Weights of a small mixture-of-experts language model, trained from scratch on English Wikipedia.
Size: 10 layers, width 512, vocabulary 4002, 101M parameters.
Experts: 16 experts in each of 7 layers, 480 dReLU neurons an expert.
Training: a variant of Adam for the experts, 403M tokens, 6912 steps.
Below are experts of layer 7 (counted from 0) of a mixture-of-experts language model. Rows are named router (the router's row for the expert), gate (a neuron's input weights, with its number), up (a neuron's input weights, with its number) and show model dimensions 128-191. Each number is 500 + 50 x the weight over its row's rms, rounded and kept within 0 to 999. Numbers have three digits each.
Before each expert's rows: "gets" lists some tokens that make up at least twice as much of what it gets as of all text; "comes after" lists some tokens at least twice as common just before its tokens as in all text. This comes from a sample of Wikipedia text that the model never trained on. Tokens count by the router's weight.

# expert 13
gets: "1", "2", "0", "3", "6", "4"
comes after: "| ", ",", "(", ".", "; ", "–"
router:576541518553447593508485556517516499560449485476476505535831535485466426542516421486532535536515541469512525506469413478460486434463467563436474466437484424377405454454465528535467542490482542
gate0:462583372552542553487514571496412494539551459442438491506498536478461533490494498556526461481411462452413446499630484447570506572474355592527491476514467503602521456601503547501471475505468553
up0:482540459513541562491499579486380444563590508503519471531516584494451519524478493548512480468377474501435449482533481442476464564523450560506468436517425577482511495517551509499471491510433501
gate1:471558486476504577533510474498616558497491515437469468564526496490521428447407530539483533369489541441448572452497467425557466519515504470554362487384475549420453500500513527451481446539512498
up1:512548485506468598539476602430563545438502480439464489562518438483501503423459516522459486463448550471419606435623504439579463539446508431632386500457540509490513474487525511465483426435507494
gate2:377647479515494480471513497447489490447494459506482567531657518379541494521506556498498536519478493523452466524511505480411551516549544386485486493533517512508481528460475484511515467592450438
up2:522522527519558439471513398486532470463625417479542586494624498490533484523481521478484523533400506485520501534484440411440505565502518378593463514518501477693481516495377621539519483615439486
gate3:569482492401420488535500547571439480398474549557506600534484510339521476505538494493560588416509481511447520482491500550509404455397503465502476375512495535425516486512459471483389551482482347
up3:635424545533570572564491518571420499461482544617452627500552506464501493457458457497587480465502499518422432527482472580484442501404497493679454451547499534484540483478572548521432488526439478
gate4:487352484495480543491562507412451502470483516487399630533493502489516457577416502506540484491465534520442549485488481548514503501520591513421499499498565479533411586517446495537427511466459543
up4:510381518495492472455443525467502501503481472469467498565494475504520436494340534501511479488469528558479506470511460649515546503485518474484493509483602506523507568519476443502472500495490574
gate5:488495481476500472501473549556354519497522392530467448500640561530407491427491513580550477500540450482542530511492413568617504511448458410500503502609467507483538458480540518521473489500482504
up5:476509514501543471458405537560455411524525371519513516441642506508479459420523530511482489431541504499516527501488474567542462457485485403550518550528511539442564398500546479577502478430471528
gate6:507503443612464512480423583493459520465491495532518455485447524518481443307484556526567528470531579466520402527505555434522563492458497554511493501435472541514496493569502561516491490521508607
up6:579500488534401558479453513449501535501501521520483500501403534467461474412474515487576577503526542442510409459465543473495628429439504470558546425531467511553479477523502537564498487480494589
gate7:465529497485465593500484619497487492554548530497503490459519586386616506502525528481438498484371446554462500477485493516498493540464546493470381429453520436490500503500473541499440515471426437
up7:360512552498403601561502551502540482528537634524545452426499515490618517515567516468491490500418453500410497555501496533496518500461445482481496340478489487514501516547492648559403526470480514
gate8:495433613585509496557497467400500460502581500484478514442451426397527474495496531450491488542436436466489502420514523507463489552511515369650443479509502490530568502501474562410516474471511587
up8:466507540639548510540478479478491499502559519426476499500479453415497498494517488441490500553485488513498487467493512448471419510512542400656457437486428446519482486499459524428513496466482513
gate9:556476522504559423482460438501531484516530455389567448466603529431516502460502455515496525511467499526562444461485497622500462505499631502520463509516590539429480404513464415511524515463511484
up9:511476565463516483559436563488547546512522424347529460442528492328533475521508483483490511541452514546502423446465509531462449485580468504533449498519503536501494488485472408525511476464502497
gate10:427431454533504538528471551423498336514497498496521488594501404542510495590570493506591567546509525557367481514505562433485426491455550580510562482548505577589406526428524555542494471439443515
up10:455449491562500572483450531439518378537500492366446509516500430614511531432550496500555493452494493543371532519481625508582422498510575498493500491482552617474456476374477519517498503473486503
gate11:423572481505569646502513501501499460472457576475502482384485481478505623509530489491471460570504505536456587511497431487555401534558488523542522494488500499459442479506465559514532506471521470
up11:476493519487531578449443482507467488355526581543415514471508454506518534498543512510483425541501503537551553508431438452588471499501499502520570450495501503417458455487484524503496425525509455
gate12:526441444515614567499509515445518509440562476576441413491495529473465568428601486421454439523500473363496488488536500501475585558502470475472515569549509472584571498502585502474514488499390512
up12:503498435498568559537477503488529485389550409594414368453500564433430550446605484481473493495503515397455500502539538489452614521486482480472591555595550456573551472491593505393497500520456484
gate13:488545496499487480481440464521581474515579519425468488472506582537474546488495527501469431491520570570578522465450522553517454536544513405445450529540550491441506356500527474478311454468506539
up13:490527499488431542461492396523647570520560517513407506485493587582546521448459532495494467449513556579512411473491491505462471493544526375420470523494545495504511405564513545500455443424426543
gate14:465497473512477448502485494461494489490503484526480494432506511536434504450447510589379503508476510408428505452502433532488427500563587507398275501513472504532501631514487520476505512525573474
up14:553501491495477502533480546474384492527529508495481515484503553518443473497435501510492502500489478454471505455510496507432482536545588459452366546504395515568446503571496514504503442516510483
gate15:478479536528559491494464635488447490504568446465528498461525485508496497417451489494447482505436512491472473519502542595451610525501616500508497571461565553502471506442496495564440521450484550
up15:536480510498516482500510516449488458502555430459517502476511581516493494477476446502478485478466485442554486496483510587498645491496650502493499556502611507423501461502441486538528511460528591
gate16:479503427502496547565496506504479453423562444511498464487420447574461476536432491572537530466435465474686603493558504534451508543494494427477455627411530454488484450398586515510503509487484514
up16:508478423473490525538474469481449478467523476465546502508366517543506497509483498533499578479471446438695555557558467491467493474450487464433430619443449544470480438492534579497535461515508638
gate17:550462670474442511506565471446480466452520525609546509436587547388376466461490498615542492488438449487538500501568575521507505630518501328460441373491501567514577489525496475505474482450488501
up17:589502653476427553529498482401447493467536505544531526476562525488368490497496507540515503491524435502527502477580631577454531520512568332494451446505506566452522507502501412502431492495504507
gate18:464518478508462332449471494547546460514565418347556450438522491499506454516532489478545415441509505459531493462436504485526461571424455509508389559530466521426502513457502485477482585522486461
up18:483544483447451404436491473562540463534579447323508483449476498497521415536560484447473478448474492495503486402438498456474482566408466436556400516503477533437511545474485496498463573498491461
gate19:595462518448484453500483528360421469548498635472452436520504554462494525525493521527489560495431517469530520483508564577454558463365508474561558504560552547509487368472499509449472535545465510
up19:512427464484500476483475648455367440535472606498526412450473507501500524496486499470419548510321632494449490463494544586478572504456538512537457508585547556541482513560468502432483472472382583
gate20:500548509505500513474557522466492433554582473522510500424502422537504548501479483514502497531603495520416467559479594516494340508493425502502390403496355362544531534499494512518517450471596546
up20:524544498506522507380486509463497462561607442565508501499508441496530475504380474500527572501562494441463474505496578479491401498503492534489532449504411487504513485536495491534578493526463517
gate21:520378423547446483446461591458513569495481539479432528506497473512459506628492507491454549474432561427589508535472457489543460487478457577637488529325491435501493421438450485494461507511568496
up21:491376413477480510437446553499517517507478502487476571507497487495455481572491464482405546487482496497510426501408361495560500500446432507555501557472499502553474465428505446545483472483512457
gate22:442500493484503485441441527515571450646480516426572486506602523498475502462557512572412547453474452491569594430493446655550515504501521520476478489487549386383538504481569498503462557521552469
up22:397485471415514645410505488490642499569542545507555513503470519509534530518502533590463512498507423501491466433541377561526541495517542543511493586488538504500513580497614530502507474558513473
gate23:471559416431496492444455571508484467601536489470515543483472597612420501522449514496550532497495437526642485521504511472475550474485480425509518535500457480520488522435477465490509497473524533
up23:472539434536506478441538512544461488608560504484463469529386519551383504523454520490497558538526430502574480558521491473527630472506468426475574486452505505547515553460396378505489556516510469
gate24:521525567480490488457491505479510496508491590614491476488438567472419491443529508366451500512471568477489535572550542457478541507487473391531496334537495508500506512553525516482447503479494502
up24:536495500500498512397489474473511491469522605492552523502480592523529493512505572426505498498494544462474527565497547476486542512464544442552547410544539494487500499613468530460483537507508461
gate25:472444465449438512489492502508499595458517498499503540441495519494541410464486550524515445436483531451547605391492514447486612545499504500394492501484621494436500533525429513544492530468471440
up25:468418487514486507494441500512539543438497500504461499502553565485546502493428502553524497433518559498555524395598576466462594499514547484404508443494561559428489500462511520532439551392491449
gate26:526543538591460435516499482500490411502628450533489476482667479518465511526468527538360578535509509490500386407494500511496574597437417475511520539495468505504585515456569526480370503526474446
up26:520502520618486471556461474542489475509577422495520478505538437563452506556492474496435570530458563518530413375461502483472537577494498493501513561480482492471473554482513509491443506509482494
gate27:487542613414441498485502512518582395519495566454503481432543534512544545491536521538515533422495399554532535458510553487538519511489503446485467450441355481374511414557515484507576476521537485
up27:588456600422490521533483476435625458500484566529478469462553523530486529506437531463554487501484480484505519483445501466499502515539496490511503499473352486500512491521492493581487477518498504
gate28:433595477505360453513509409534512475542535527454521501492512445511426448509447510527541499543488510507422502461399503486516488487548537480522487531412423510494505476484535383362469545481499414
up28:483505482541466480503514413535509446557519543472473466457575456552364435433468503510546496491520492513489538474511533504520441497574590467558498534437453578496495477468556465389414564514497386
gate29:504504544508450510549504559490416495515502516481426455446455563479385523545493476611480521453507351594538490310521549494489491522537550475487434600503500483496491437478518433516329464452564488
up29:456502567488470568574605438481432582479478522506418379457436497507423509497494508590497488440516355548546503409518557491521475481577552499470436501400574531491495472495485415507396425410504484
gate30:431512503493455612474473495477516431517595465577541575390489500616437467505471506515481505523512401499488556504474542491542622501565466524514498436595487495608496509550546487471482502457524420
up30:447521597501524565487487468431517466539565503561570543400499556595463466502433539492475509497501467518470514558449542524443639478580454528463539467569472529576502500543520443548535505434516487
gate31:489514479604505504468512612554493447531564517488533484514574459512475603502525479427429498481540524538498503473491519505494477511519461410541472511529533400501495525524470501538520560498486530
up31:478497399658492544456552532595408499558474539392487426505536449514512551556530496446461472490509534491488520487457455382465526481486509465507497565504507472506457526472528501516477574431407509
gate32:522465548479524521564503511532633520570498549472463413495512463420457429475529451506511471423516602523448451482496461511528511500532489518456489520495478510503546497468449500535499545500529570
up32:604448516471542506554499558498547556541526519507373468510658503381503491434554447503473506515539544587494481449467423563539504489488503523452453557417437491509531484505486512604553589534564513
gate33:564491501484505450557518513500448502493473449464383496474590550519276493497501514453374443630552487379568463445503520494507489500390518367601451575480470500445509468419426483524632508499439418
up33:577519495433412446518477496507516489497543441508451537438613536558473443612538507438395470507471469408503483469489506492574499529412503401586433548475484549547501489436419410516473518440498483
gate34:494552500507483477466490504519501497541608473354610445476533371500495530502481487585363492524499549574525423454498526591549525516410424509491454477559474391462493413488512533416472548502409489
up34:507501499516433453491504445502539463481668439425553513388571434565500519503445551540445495491491503511519367506568512616466495507358470518537381487520432473475620506479536598418454539477468497
gate35:514506513503544513441568426522651521511665487560484531446507520554480505489501505489531470471527415348486436435563510488498485501494505503483494589514508499431533473575570519393528490499462396
up35:629501518530493531353648468566593606476563509500497505530586535543483383493398514484554491477501444499591531488513481411509501498527459547491483540477497515464502505535543387453574491460388460
gate36:504458503508483519554496524503512496469575491467517556501444532493518463480541497495440497502515442472498429497513499515475546458511462421434518503410554569519475588491493494601495475497490502
up36:547466519528546507534530533462518482456559507503487543485488535504515419565546506485501488522507482509488485482512500546474513397483446463453494417420534559566484664519498523578544334494496514
gate37:525521549459501541458492513455488480488424502461556401502536378510497527448505514730491491534559460567521425524404483515472508487480504446468452564535467443491455571536489544370462501467493498
up37:517507511497508470441470462487500495484471435442585443517548463498401556460493478633501506567534465528500366500455483499537475425444570476502393490533477516559441572531493564367563545480521491
gate38:537496379490504403533508476425391573488557553526466513479471448510467482522432505499584450586475403461490526496562426428506514485507562456457459528440490477499547495389513524542575523630495504
up38:492515477412498449482487506486446526566538610479466581458505507568476492480483520489553458519443430469489549545502484422562500535522493462488454506428427509500510429476529498531582485554502597
gate39:528583539496484495476525500497538466476621453476551564590535529417514382525464525540542502364493457452517473493571498456503509482492538592492503498490430526480504454478583455502488493479481448
up39:479519505520486508411532512471588509481541510461477564519535490485403390434503569616552487464470494455485522440543500440512495501492500530397506496478448547356476500501555471519499496513454389
gate40:500543507455417498539444503502486522482530511443464619390510455584494420512498574484471513598461507413565449527560498473488498460567479535500458581537481481532496541623558580605520504477663527
up40:531564502491447465543464509520543500469484538390497521440495453485500473550486553481470522527513512450579428579514510447534450431528503557437497548484489515518498542621504538648466477470546537
gate41:495541428487322498596626509479636454596615524555489484385552532524506503522468506682455501488499406509463530505538553499502511522479499499554397447397425428437501489446526451384490511527539497
up41:480523544525316495538651565539538458514553535537507509402560533511518485492513499543417482501455450520401526490495559473507545508466504572638412479478451437461501512565500501342478411452525474
gate42:522517445533467516461484462441555478536499471505500465483448469439560492515483520464497562441506515499494492608498562499535488520481503479468502427673513480500501591465543473538597529520509534
up42:512502495553484527459501473503513505574510498547587446423396500365513503472466506470497534464495484453601489580497559549527546511452496462430441420625563509377502505484550467573619509518587495
gate43:496499415495498540415513477534528482491421520434476505552526550508510551498474454428528393490538451482560505509585500449508497447517452483508420450509435499556482472510500492513516554506428497
up43:590499496496514579466512456509550462495506490550495641523625512607538558449421454363509357510517491502546542533573423491466540490526469470561449542497488466558506476500502490522485498479456522
gate44:464498554525520499577468566603486513411431520499535500463518464464522492535494586476498459506437503540392425385499621478599515480512515500470530501500501481490503489477509427476462280497490451
up44:486489525497508500539491445616510527413411510486488523476502462459525463628524530455504458490419510527393450402422586432536496430578512488480528496492485454517487527472484427491454383535487443
gate45:493509536478454472503497471499440512418585531623545484514478605482411482599503482546493526477538446538499524550520473505451496436502499385398492421505502524469503522438528519475532528570601454
up45:515530558376414473500563481479473560459496578638504472499512648505417542536484498585501492431475407523583519511482474528491531476540503384425480452483444503469583499522492500476496540499570484
gate46:599389499462506508394516568389501492557508450548497597512393488403476506521466501499504467519528504505667516453532504541490499557517447370496482493555437579509583545537491476527442500468510458
up46:574400466437535468516499512402514440472507493524504531493383476440447539513456499459489481520488496547621494441563513609468493584530470316548440475541416516514640525526499501491481475415503405
gate47:496432419516530500585501472515551517524465500450423474501473404486612490490633505482499470555507464530420528378539552498509425501589493494510456443578583522468480492529508494479546389509452496
up47:442478516498467589530504530519488519502458505431421464483491427390610529491562501503485494493519486574463464525497495499500491492507461506499364389499568465489460486501486456493466403415484515
gate48:545499528470394422504497475498483507524494523473500448489610476378504452498406540501514509519555486490530479468431481473492485517556456519517537524389506506540491428539492505523378468515472525
up48:491509467504322394525529480534431466545523502436517348505585500360504443530502540525415558509514482515504533415513498432532434504527445512478505519391541439443501525554447500476439546507540551
gate49:485523517499511355403466514550557525570475490514546492526500471528554498569472432440498537510544471528522523502498393508435494490506440501602548519512443489535468512515563474557515438464493545
up49:350620370391429502517513659547505502479482498475524496434500499408518510587551577564457482473531467534413521479535478457503434504539497520510445517439497459413503565505526517422485484504525504
gate50:504581566512471478532509530550437436455527517411436499503564491481474443468462505584480495467494506520492528454442503475609509444418489430478593475524525477524560509579411536550418472422515507
up50:559557508527496541479517569578340448378536498520363530482513488426495448467501509495520537477511478544494512466471505413520505439427499477484615479545534439536500476512375506536454431429511504
gate51:378563345306500483504512680527506509507590538415519529490571520406509510498534489502408494504495497526472474503465498502526487497438485511573357536505414505455577506480512497500472530546527474
up51:414508481427522426406493570542671470569514539508486557498477462514553517537467449411482456516567513488501417525464464572514561476460463583633370498568424544500520546487549444596501478555601583
gate52:488571496629532491503525533486497489499600525500502455513501463552382620426495518546406427493487596487469503505519587562494539518507619471526490527507541533535515492503477422471484506497515522
up52:487556396588483516501530548477481492480609485535519487537475508537432585460478516506494462489505561495492462541554571491456493510503589520451465550466552494619505510526447460377456492583426459
gate53:558421488501477585483487419503481559432438578488502586433477462411480496494531519559467521545483477564445414440448492547544503473519499469520579556496500459554535506473515490507490527497483610
up53:585485472535484517492477427508508526488432545408491626411498470477501531507538518592464495521548465536484516449540489563553479508489519461553510504509522464498456509445520502487482576495473600
gate54:606549492571500656483485571562465420394503510506494482459471566452393558574501498494504490575486515533605471506505564535534495554497484509502475489555525453488561495537462483446524495498532492
up54:574570479500483569478483583566391485428549488471529479478451610440392589593499507516524524516490486478617500552456590504516542536497479590490486601537566473425515458487497506457492521542546584
gate55:495484499499486500505496489584434460537555531440451467487460449459514516456529504450375530504508400481466467503567490559525525456465530514525352524524507508441498434479565523548483685434520449
up55:677454551512500531511614399481477503525533473512506540471395456440547478503504489450537490449481356497500434600525504517554492442431542522511505531502499510464527473538504617653502573505493379
gate56:511536495490516477606476466412526423454474529473426480474496427471463489508492500523507453472503518436470536598448498474593496530555530394400397508446489540492542569604532492548492515447580500
up56:516534524489428500604483505417525518482497518468426478478471343433467415538491503534501466490461434501496535552482522442535503505523496411381424556424484542521549610614520490525507533453509492
gate57:509398546491443579523564471492471494511501447497534464472500402442513497462415544506578417561498419531440492500493445489549519500559491485427420563467526491583504490547521530495404500519597540
up57:536431524472500627472531466483455471493489485509501473457479394493491530487458513490572455605553461540471476502508473473474487496516506499441443517498507487549491467488494436475385520519558505
gate58:511549520495480391510495461468536510467501504492496543555476423536409507452469459541533420399537485596597377476519513468470485504678393536528459492455479492496532510496522443404499477494503504
up58:499601470528494374535626491501574499464565522517512445535497430549476447435468476523533476469550504542540383467557553445401532511625466567480419529390491496397520501495540391401508433511496506
gate59:513518516464571553483505479578622395405497467479484482488549509497470489482491450517433615575544507414477492524462562499553513512443521516409486474561491514580547473461563497491502515489539618
up59:535507488494590606524519532525489409474445507510485554520472566461498441519491488524483595578526477480421506499457527504500490476461518601395525471533486505529504441473511571526521578427524527
gate60:545524417494551648581587501515447501524482551488501531438491564454515512497517506486472433540439481490459454497447428544497551512392504511517520449422574354546500404510491544497491423483497589
up60:466494450506578569545670452463403487485495529529498530386436472473500503561502513462494455460505502424494473506473493507510548494440505533559473442392552427578500412508448545477554417511516514
gate61:497399518418494496442539571380495547485531526483545489545454602415479383508493517490424483510452508514513454494493541504470525510430474310414488484503533493517498415540610413537486484639632557
up61:489361566464411557517486559341560591443558557480543369559490509470456397442470498495573418503393509456558427502495519502419545500445432318465557504535484493548512437542586478539464587524576551
gate62:552426532534493539465496504555504556536504551517512552504473476510384528499441556509511452483487516464525489466502488481533543437562547482484455536463484551424483402452440486526499493563533433
up62:561342563481535557472572549529556501497513517510488575511494479501419569536439510521509379472470437452460513404546508503501506483544500485542445491525495572494509468493514505494464495474568479
gate63:498504447542548581500475576520472519375429526462481617541642501560493430497498445539556411503443494525489562554559464512601471518517507447493494518340490526498444502442478561512459466536525497
up63:483541495499515543486522521510486540397502464525440638484537561499540473537512477527516422490474447497487566580510411480683483550547397441480356465361515485524487508505470549533500520573506510
gate64:474487492511527507420494542500433517499492488520556493551525530436435492543534510552535460416448507598527487504462501497570499506535511657564492468462468500519479580610546436508482417407483585
up64:504514397567525509382545471456483526500564473459459508528459504430457529515566536537536462435514517529611502513499493478506497490503526623536475526475499504460439566557556492440532438446429545
gate65:455485493496564472505502664458449520524414509484573499515574541486432492493493499537574508452489523458494501451572539491508493501496462492458596427500484517493507464506497509502500482522415532
up65:513496466518481501640482660483448417595448519532544535493622487526428512513500524505532557490476404494542497498500515514406475519494553470466595484480397489463536448476501523505508521519491540
gate66:604379509567471540503553498462512499474505453545516586522587564481510505465497462459609430529509541520501499493498482471501444482470528387474500476498504492491498515536500549525643538462466500
up66:505434476533461505521534499432497518477481505490504624498603581499489528499538494459548436517500517589540458523503485493498491488452541470477503486514495420465472520489578468495618619524489505
gate67:461492499492472474582554528643548498574589530483407455440489501592480534488502507544468497549505499530432475524515501566499518543471511440521461488491524513510450502421563474494515505505574503
up67:456499471477493467499488501549504518521682402500476525490468501632433504502497491485471519510562486396398449544512460455486587568513516476523477517503599496577476514513531486498511506578544494
gate68:512468495497509552481598510552621521513498484496524470510392498469452481460499502555588466526489580533532506479448551493496520506522494496524472511574417505547382518454500477515519451432481599
up68:494468493486484546468550525565581538522528431474497502493396496453490475480499537622578501588482559548503532432442552501526503437480390513492504577517464482505453476449563497482496465497512544
gate69:457510476405398498519437612613463504517526502465513435429512506474498496482373642517486532478491517473573509451495502493524448534521435511474444501392494498505497442464552520548463495537464523
up69:493504453501359519572423597621483544477500491496570516499586522404591524513460560502515529400461522479535578504498538480492447521468468642462484456572531538556460407479506510535504526535431529
gate70:500509486506517513408545422497527539602500490639548524506426532516545603518464501476517467477574511505530608542500457500620499471565453483518467497502514453475496579534417468473524479462483456
up70:489539498490535507489502488513483510542515430556538510434345529418499622495482513526506492474515526545492542560461527544549503493562340502510374493486566439510526587579462428467538470554510534
gate71:539443502550458575494454486489398517413478509482524422509478483497538479487499544472455526502532536553494508469595545601584605502413485497533552636530590496512491466483493548437513528461509501
up71:504414529486443490420509468449514541474491538464419456512504486488515443504460555529516466534551578499444499493575489516523513515471485456502490668487572475494505508583490487446541532396503501
gate72:487491509506415489515562462477572489519428496549531531498524481501516496569415504605491430450521478485516426423510439529454574459525563487474511496520472513508519513486638585543507505463491430
up72:442505506480393481517520515473512480510488490532621494494549463479496502517489510620453500435560433510492477396568525580472547499526534423405505411535410507498527502449536486498498500471487433
gate73:437471508490525570500540498475489423424505526495451359491539506423512525395449561498501430426452414500549501526475581491535465559496386513500512382524466464464548457513479498562528504456482459
up73:458556460514516498534548563496507489366563495559445456507500471394520533473485512443396433494386419443523525538451534461495465496510452557537530434493590440547565528452447491508544530365444425
gate74:614542531496478576633496478496511501485480559498471554507497519448506529590542504475494591583457550466405507533496504507515436514502505493483484435525553430506537512421456581499527454517496525
up74:491504472505396533512502489509586392525420534476517516382533515376534492570610506495437559549502550504448522531468504504609473535496483488476391472505526442502506509487479503420501503489567503
gate75:482488536458527473434490460438476499562493448444474428513488585526546436459461500527498488452462317410466510397504502441623555491474508504460464532545574422459473471511544510446541439491508523
up75:503510584502459555487475511495494478519463486487418502488502570496597479478468506522432455504473338484505559449495532516614586501524442504486481510515546457430515467494594432460477404514483491
gate76:470473504444517582539515551484500470481515564510563362465476495519506514678490441509560594525491490557426401485591480440536470530495577471507604506507394503546397560408436501538484482508535470
up76:508410568458564492505519524439516403438493502526503455489469509495556519584462496487587550530488494471484396448570438472560508542464567451517554532522413519512474510496448513517501531496508397
gate77:544494513545485476501505499632493428481665423499567564487473482633468503484431497497483481526471503474540477503473541506568522499515495494468465586502555503483483497500443467499518500568458489
up77:489470468505502482413485494608492463472632470471618528470475459578463448478459524487462528505461557483494501551513487508629495506486448502495376520519559498437462506440496447490550431576489573
gate78:502510501456466612449485658498538435525497497444424462514523501374507564474541507561436472550577514543379503575479434421572529512490511573492288544595532431471480509446545529480540548569559599
up78:496496502428498557416482498498566469570491488491359496501501498404514652502512491525404484534512476550408463613480413514565505527529488592523304596568500440463503546504511495502571505602578584
gate79:507516492489500567536494536552518421616513603430508488498609504433506461489432536440487526519526475526511568457467499408487564519533506494527520483601409476563495499427556468516421486571496466
up79:507589554466501491500510490480560474544501583463504459499588510486506523525470501473475486528527403536512513445501445529492599488522498500504507401544504442529507468519481476544457557618465518
gate80:503425501527533522360514504522586535535611459506531495503492508534451412531492492508547530495486496461488527479637491495531438470488380452517488497503382520494542449642494477466487511626442534
up80:520451494513519598443558423569542524510553487461506528472461503491503286513462501451495504444398506487491460467500470449506508466458337468520495559519395500515495518572495521520480495548483499
gate81:546433520339496396399487512624460581619469524322469502499541484451464489550511488536493506528520469504571511475505484514520566494407463455504369494539507534537539531466483530503387499566619585
up81:513507516398499500429434502642555521511509507484465489449524506558632457542497491465523516565553489459501455386625453507521500498524488371500467520578553568572532571529568473508385503469572497
gate82:550493473464535520418563506506537523490428455507437498498636451550520476493537474476542508504511522536529549538500484381567517603523448508520498496497435457528539528521492476627511499429515549
up82:513547494470485566432498523553534545514402500523400407588716490448484502521559484502489540565575545571502579508501467412503499594468514484502528490416424410516534470486561501534579605448497491
gate83:446397463488499442464540501512443580489535473435548472515326519446450477487570497557505557526538512475511552441505545468416530444509556403469473505501539497456487506555444457487500547524609512
up83:478447457366489467500518486523410599476574510395571497507483556482421471516616503541521624502518523518496501480497548401380531468512487411489435463474530454530485582540447412450505585502553469
gate84:491558489466577637488558421513479503373432514504362564520471491400524575555479536498506453531492501474441475500487484460498503501448540553508537598479534530532517521547468479499506508503442567
up84:483559503504567511481499424489495487409516499429444482391470423385533607517497577510476435536497537504430485509498510519501498510396393591577505524479561500565545511650443495462578459514478584
gate85:542469560591439507537482493541464454420470495511528600292416498530506367580377430493463416468439506518540520528455528551467571534593427423509470572508508580516456535492447489519490506501503450
up85:495563501576501476522490533540515469446481511506517524346332486545537488590491412466477489524500480541547512530446452528459531493516446501506491486501559485472412557503544505504454523516580501
gate86:463533507442481483569518412595471451373582449540505363464509631575595437536436540591416516517507462440469430486534575555435575526477452472453524546499470433402522474495542432517409548502538547
up86:437527500477391519495518420582482474485600374510462455482510514495578497504435560551461468496464429468389374505456550515441494551499511482502486573486523515552540486455514461503482500494574489
gate87:470514573399459572561479412492474495512496511496488513506576514528524487500532452509469542494491558571480352372390453645507499488481567497477511396529480475491532490405590559613401504454496501
up87:396548504455500489492468455509520483519523493482555564500659463483577500540435523530485512531504495477469395393446472514491503507431497503499545507548531467557485501481550583547455563584532460
gate88:536501498467573513481480483485468468430378470503489504488563519576639500485356520523495530483454488511508578572501486602480476532464487578609495526509526491510530510492607502513504437441523501
up88:380558482445456501425496520491468424454456479459505527504531559498499539466530502692507556515459487468502623485525437603501534494529513539491430474423554576429479494460510491476473584446437447
gate89:491535469556389491533486496535475470514506579498500482526595416449574536435469509610431430508513457519524423477518499525539546500497413557537334488543501445381492537500513433578483514546511625
up89:557566514483404455537540509526508492518516542536571514546596427453572511469469543570495486596565428515534472488501491519504527503516433541570376502522488384462488536499461412555495544524519536
gate90:584545498635517583572594523466471547452499498472488419488460513461364519540477466501572496559480526452461482511425466501483431515423538519466535353493408516543502513449484551509489566373435504
up90:522584464588498527501557499500458539482494455460516363504515564482412512486433502600519492492521487482423504504475443495511518505410525514442497372439480496492579542517444523415434620355462490
gate91:480451475492537501542487631510480525583472479428477378492501538518502474519448498557451475471520509553514533510432494556461528492496490503564464490479486496530506473502572503453363531419508456
up91:471499440476551471468509575517488517660464392424498444501512417512509466563487487517490502391574474576561560468474468505478524437478424533569447485401552512524465518508462487450459566470526464
gate92:496483499509441542472478501371498378512440519475611521461522535460519598396501519519447510484539489495503486495529432499528552498420437503465508368520498399547576462462543514596498512468524420
up92:532492509536514498482521492433478476531391622496500491433619480547532589442514509512500496514491490559468472486505409491541475520488397510605464376562436363585636453444566529530484508464555525
gate93:592551600448399494505544461512433555516491512526493529517457573506562548586493494539506588520478508517514492467461455537451413504545464352595428499545500508514540474392500471469424506468610525
up93:556481606469352473573507502511473500512456561490513480493604514499518488605500478539511548486514498559518494511510507454469445499557456440563450558527497540521523487423475494514495479502559517
gate94:563525534493419433635462509454471471452513496520540515416468585470504456449523571505493452541375523465496577455584558451470469497513544496543485620431531481475523472484512519503489528493534453
up94:492502567453526449502470525486418478456502496470569506375484517497486481490508555510476501509319571469433553517630589514435433499474515489582439547489599501522526499502583535459514479589559519
gate95:389499517413561601457473476379688549461428469395527480481435482505509554541505521586500449524485461514531418500601564494483422447443462498468454453505516482503527572518491523542464426433551440
up95:476502648495566519462485490446718472408483470467502541469472541414509554517511505546497485493494503505529454449475496493485425402436470510441467497500507538502535505527486502532489457409564349
gate96:538472559565484397585564545428427497569492490500476471498588512410451498487495488512614445413598500474550535485517487495541513510541459425490550508517477551525503505518488426479407537496465357
up96:489484535524462446501522495478425494554450494486477500492511578368478537480443483516469500429511514468611498478532502513504519519502509439477496549561501555491458480439526506499503501439494388
gate97:432485469511505528498492453493548625465481481531499571567503468489429508604472492443531523424430504488516432380528434452444395452539487498477540464510542511448552402506533501460473477460498509
up97:455466510526428491467395480492446503497435445502494517516564503526387489507435438474495509537416514544581459433482451552477445537543511497459540454513463497505533441430525453409403412515494515
gate98:530515490499497560534498430477483448547492527401557513495486497431541521471509551501414544483494495509448436462501547562504473506518491496543504501453481489435481531546566493485567420523526540
up98:534503506486546519527566423470515466495496472402488489557500589502460478480498550518529592456458508454441429557512493526480494481584494521497512506371483503455522530496592526521505482495451530
gate99:410499499416475497575466501317521449430542456514492471407507493477520481495531550507367533503401472448560503408535544533468601630485474412527507555510539516535543407519569492490537507503496582
up99:420512432475500528590464451418488475479517524518572499395491490504510431566528502493376579546454490484586454446458462539409541518490518487445566555482530502553449453477579492524544557507486572
gate100:525541494493486444473510438474394486504612408649488462471499548427504468522503545439503465490423434530538638489463538539470484479417432478567338529485498387416483522583461448374508448477501485
up100:542550527436494473524520484483425455502588470631495432498520538514474472467518537453467461462496514501570514523495504531397531538488398472557453530489476499510520583499512447454520404521416476